{
  "n_layer": 9,
  "d_expert": 64,
  "d_shared_expert": 64,
  "normalize_top_k": true,
  "balance_bias": false,
  "shared_expert_gate": true,
  "head_dim": 64,
  "attn_scale": 0.125,
  "lr": 0.0078,
  "decay_fraction": 1.0,
  "doc_mask": false
}
Below are experts of layer 6 (counted from 0) of a mixture-of-experts language model. Rows are named router (the router's row for the expert) and show model dimensions 0-191. Each number is 128 + 32 x the weight over its row's rms, rounded and kept within 0 to 255. Numbers have three digits each.
After each expert's rows: a language model's description of what the expert responds to. This comes from a sample of Wikipedia text that the model never trained on.

# expert 27
router:114136133130141132146120065149053128105168111153128151122141086131092069116141153098140091139175031138134120107163116108165142092146133097096098196099139111123168193146091126122107150098126147076141190080147120093115101161131142144157149063139139106107076062084111117138078114173182126106128159118134202114143135175127060161114145160077118165162137152111119128116144105125113110146154162141186116157175147073173108194121065132123175172172103177136086116133094136116097087106124119150184090108133125081059102157127130143147137078062093143141172137055129122163118136082158101141
First piece of a lowercase word split into fragments, often after was, to or the, such as f|avoured, t|ouched, ex|ist, separ|ated.

# expert 39
router:122062104103107087130161107089060160186090129059137127115078132129094167065146112095142102128113128088063095124093092124136116100118115131122138068146159157107102180169145120094150145128185128192154151160094113082098079188159119110137097135098152170174089098073115128124110068156136174087156149165128110116135126167165164100116121128149104099122142132117201119095098150099202164131139117128082156161139087132098113100040167202097166163170116109124152115124136145099116061170181106083116067148154175153137130154105088102151084110124145119116104142104087135108106174131108079147
Common adjectives such as small, high, new, and suffix pieces completing words, such as lov|ely, bet|ter, honour|able.

# expert 60
router:133151109087124082151114089155148111097145135152154175093113134091116171163119097113118104126080165105113113077198109171159085076157135153096139156100151158167079119087100162125158136110117143085148086060084124133155121137089160126113091152125089106119108108165170064181125119165119079166163108064068141098131140138113122125118117142098152198151137114143104088093117133090081110137134127117105133161103149110148153072151124112160089136122111068122150149073081109109137140179128154049081106134207151100077131104069147096101164092139158144165139137090162077159101129200230107158
Letters and byte pieces in romanized or accented foreign text: Pinyin, Thai, Old Norse, Arabic names, Japanese script: fù, Óðinn, Abī.

# expert 50
router:077104144106188098164128142143094108129028124057129103141124099178123063169083108124181061175163097149082141115090183106139152171099142084142158098112117152149140128115183132186103129150149132159116121179069094166166156110151162095137127110196122123164158137187157144141168138136113156123075115155165088148103139169119154158108137123113127172134051138152154172131092161157105153142119128124083200092131174155152093170116170134139177074098146153113137081112094180075124132138145125120128094113143125097135136095184175123148117124103071178153123100073082136093124187151116118152
Pipe separators between numeric cells in wiki tables, plus list dashes and coordinate separators, such as | 23 and °N.

# expert 2
router:164142100143134164134093224124102084115174106115172100141097131104160137132108105103168095139107173073064147172121091099083093153126238157140064054177155110162121092180136083108134112145083128083067061136116117146116136111103124130116126140198093134142111154114113139091103111125093080094149082154155144090104085099095132102129135152151175159138146083123119130151078117163142183104097103189101126124134119061158117129121151129151125169127120075071141110092091133147140126180144076152080154165157133147157077103121115157145156150138174097120160185108149135151146136159061089108
Byte pieces of Thai, Cyrillic, Arabic, Greek and CJK text, plus mid-word pieces in tables, such as Hond-ur-as, main-ten-ance, place.

# expert 58
router:124110088045133112084123150104096131115156094099150111118100167103164163140129149096162147108128162137128104160082126107118128135180146093161100106111106086157066065089092115077144109150144078094118072090122177155144157116128115136125080160118170088111147108105144161101106144107141168178167161155091043141133137159087072152112146111117164180087107116142146150112068167089051093117126083131074090127166147163140088107199167118094098159127195084143139146117093091141141224156157165147159134100165188112138161135096139122161081109102177156056108122137126092136143101109097142142
The article a/an and capital A at the start of items or in tables, such as in a, of a, A-way, A-ction.

# expert 13
router:177111102145223146103097079099102170050148104095093158134123121150115100166114150131158120156112126134132143085114081115151099137161114176129110078125131137156147072133183202168134144112156087091125122131116105133133128162078066159085170128162171105124111097138115112137133156095086132212106122157173055117111178070090129140124163106074076152056122133133168129143149151147098126170095119151146107165073163062086095122151083081199114116157187098099162149130144116115126166127168099140124183141096113152109063174093145077104121132139134097111114090124108171113151120153118084164
Words and table cells in demographic census prose and statistics tables, such as households, children under 18, population, percentage cells with pipes.

# expert 20
router:169146093137140110202167174065135147134146179124120124174135180213123128159126123140188189058046144140080154153137125128155152132140190133108073129102125177113114112157109118126062117097094098100098096123160155043130145080089160116118083143094128097144103092168117117116104157098154130117113150094100039144121142095096139147138105137107181059160096140150121129160123114099101135083102089148090093139101148112111130096130070124105137153125136142149143045094159108129131119162143133126115158107119152113148112108048084160094091121142123072161187160090114138153160166163120091186
Opening pieces of words split after a space or prefix, such as ill-, ide-, ab-d-omen, plus reporting verbs like said and stated.

# expert 3
router:155148123157124127172175143117124081146125088189105129213177160110193103151104156114077069168124103203153194117114124125134143182127186124127129126180137180156148138123078091181070158114100168163183141130077149117107128128128131081066114126125123148119145086141138190094161152131133123092137087103087117166170164128151135126107144124170164156117177207171129107090114117185161152085124154059107134136141054205136115113148140089114133171101143126142133079139117083124118107145088133125131182139084140114129138132063169126139167108164090097078112160174087119146148086144113154147
Colons, dashes and equals signs in infobox and list lines, such as Time zone: UTC, a list-starting dash, or http: in URLs.

# expert 47
router:143054103119091183100101082138112093142161133137143125156151130133146142128150155146153153154125142047121113092069136081111152093061103163078121154153084118189106141117098117148143165091157138165120093168109097128092109190113143121108102100104098116088179120181123100125104149112147148094179108138076203102126120183184170089139132144163143096126154153142167195172080113165115094159139119092161110136078084152094110130063146115217171166141065075160101117133124131162116142120107119139163105081124112143132127167092173183149134076138168091125142093089139083095115074158166172150
Single digits and digit chunks inside longer numbers, coordinates, area codes and table statistics, often after a pipe, semicolon or decimal point.

# expert 5
router:069179072097144077097141109132225150101140109143077115097154131123164090094167110121098169118089119077071139161129117079070154120165052126128160116099127166174155153128161112101145129108084148130195152088125107132183164097171114102108178145118178135183100125096132113133099111109073115165095161083103111133083186125134103064085160097126122155081070111108162112115135136171118079156124156110057146142116119157146115150093168067128138127171120087130086150142165066171116140124146115141121150096111113159130173155148101205137110162178152132117143117143082160114152177150092169152
Line breaks and paragraph breaks ending table rows, list items or paragraphs, often before a dash or pipe, as in infoboxes, cast lists, election tables.

# expert 54
router:124150092141158091099118177141125136154172109102080132163131059150103079125119112151120114156129122119180139134121119082165112131131118107155131079180077091091175156149078191073085098062063128113163106111071173179128160179132138098104142138152076101145165074130159130140145144122134191141110127128159108083111113138190123141086121081098086105129167092128062154136135144105117083195143151084182110047181157184189100155116112134119134094067171163079120082060125136094146096103133114109091074157136133082132132096147089135133142130098138163105127136150134070104118159166157136124
Space tokens or words merged with a following space (in, on, comma) right before numbers or dates: 1 December 1943.

# expert 6
router:078111149085143109136112078157141112080138109157154167096121087133073094126116139130105149090165084092133127091161179138149083151152126091089178158129142117153104103141124136114183097084094152070155147131095142186131160108115144128123082167124146200125150095148127129188178122127134142103139130044132105102152145151124094126178164130127147152174157089159121061084111028090149128132095155064128136144158125158087112127165069169155130138188140160164101155122100152071109184133112138145155138167112049114131178108108131114094117067141113158187111096107193140098122088180188104159
Capital first letters of non-English personal names and places starting a list item or table cell, especially Indian cast lists: B(ose), J(ose), T(aiyaba).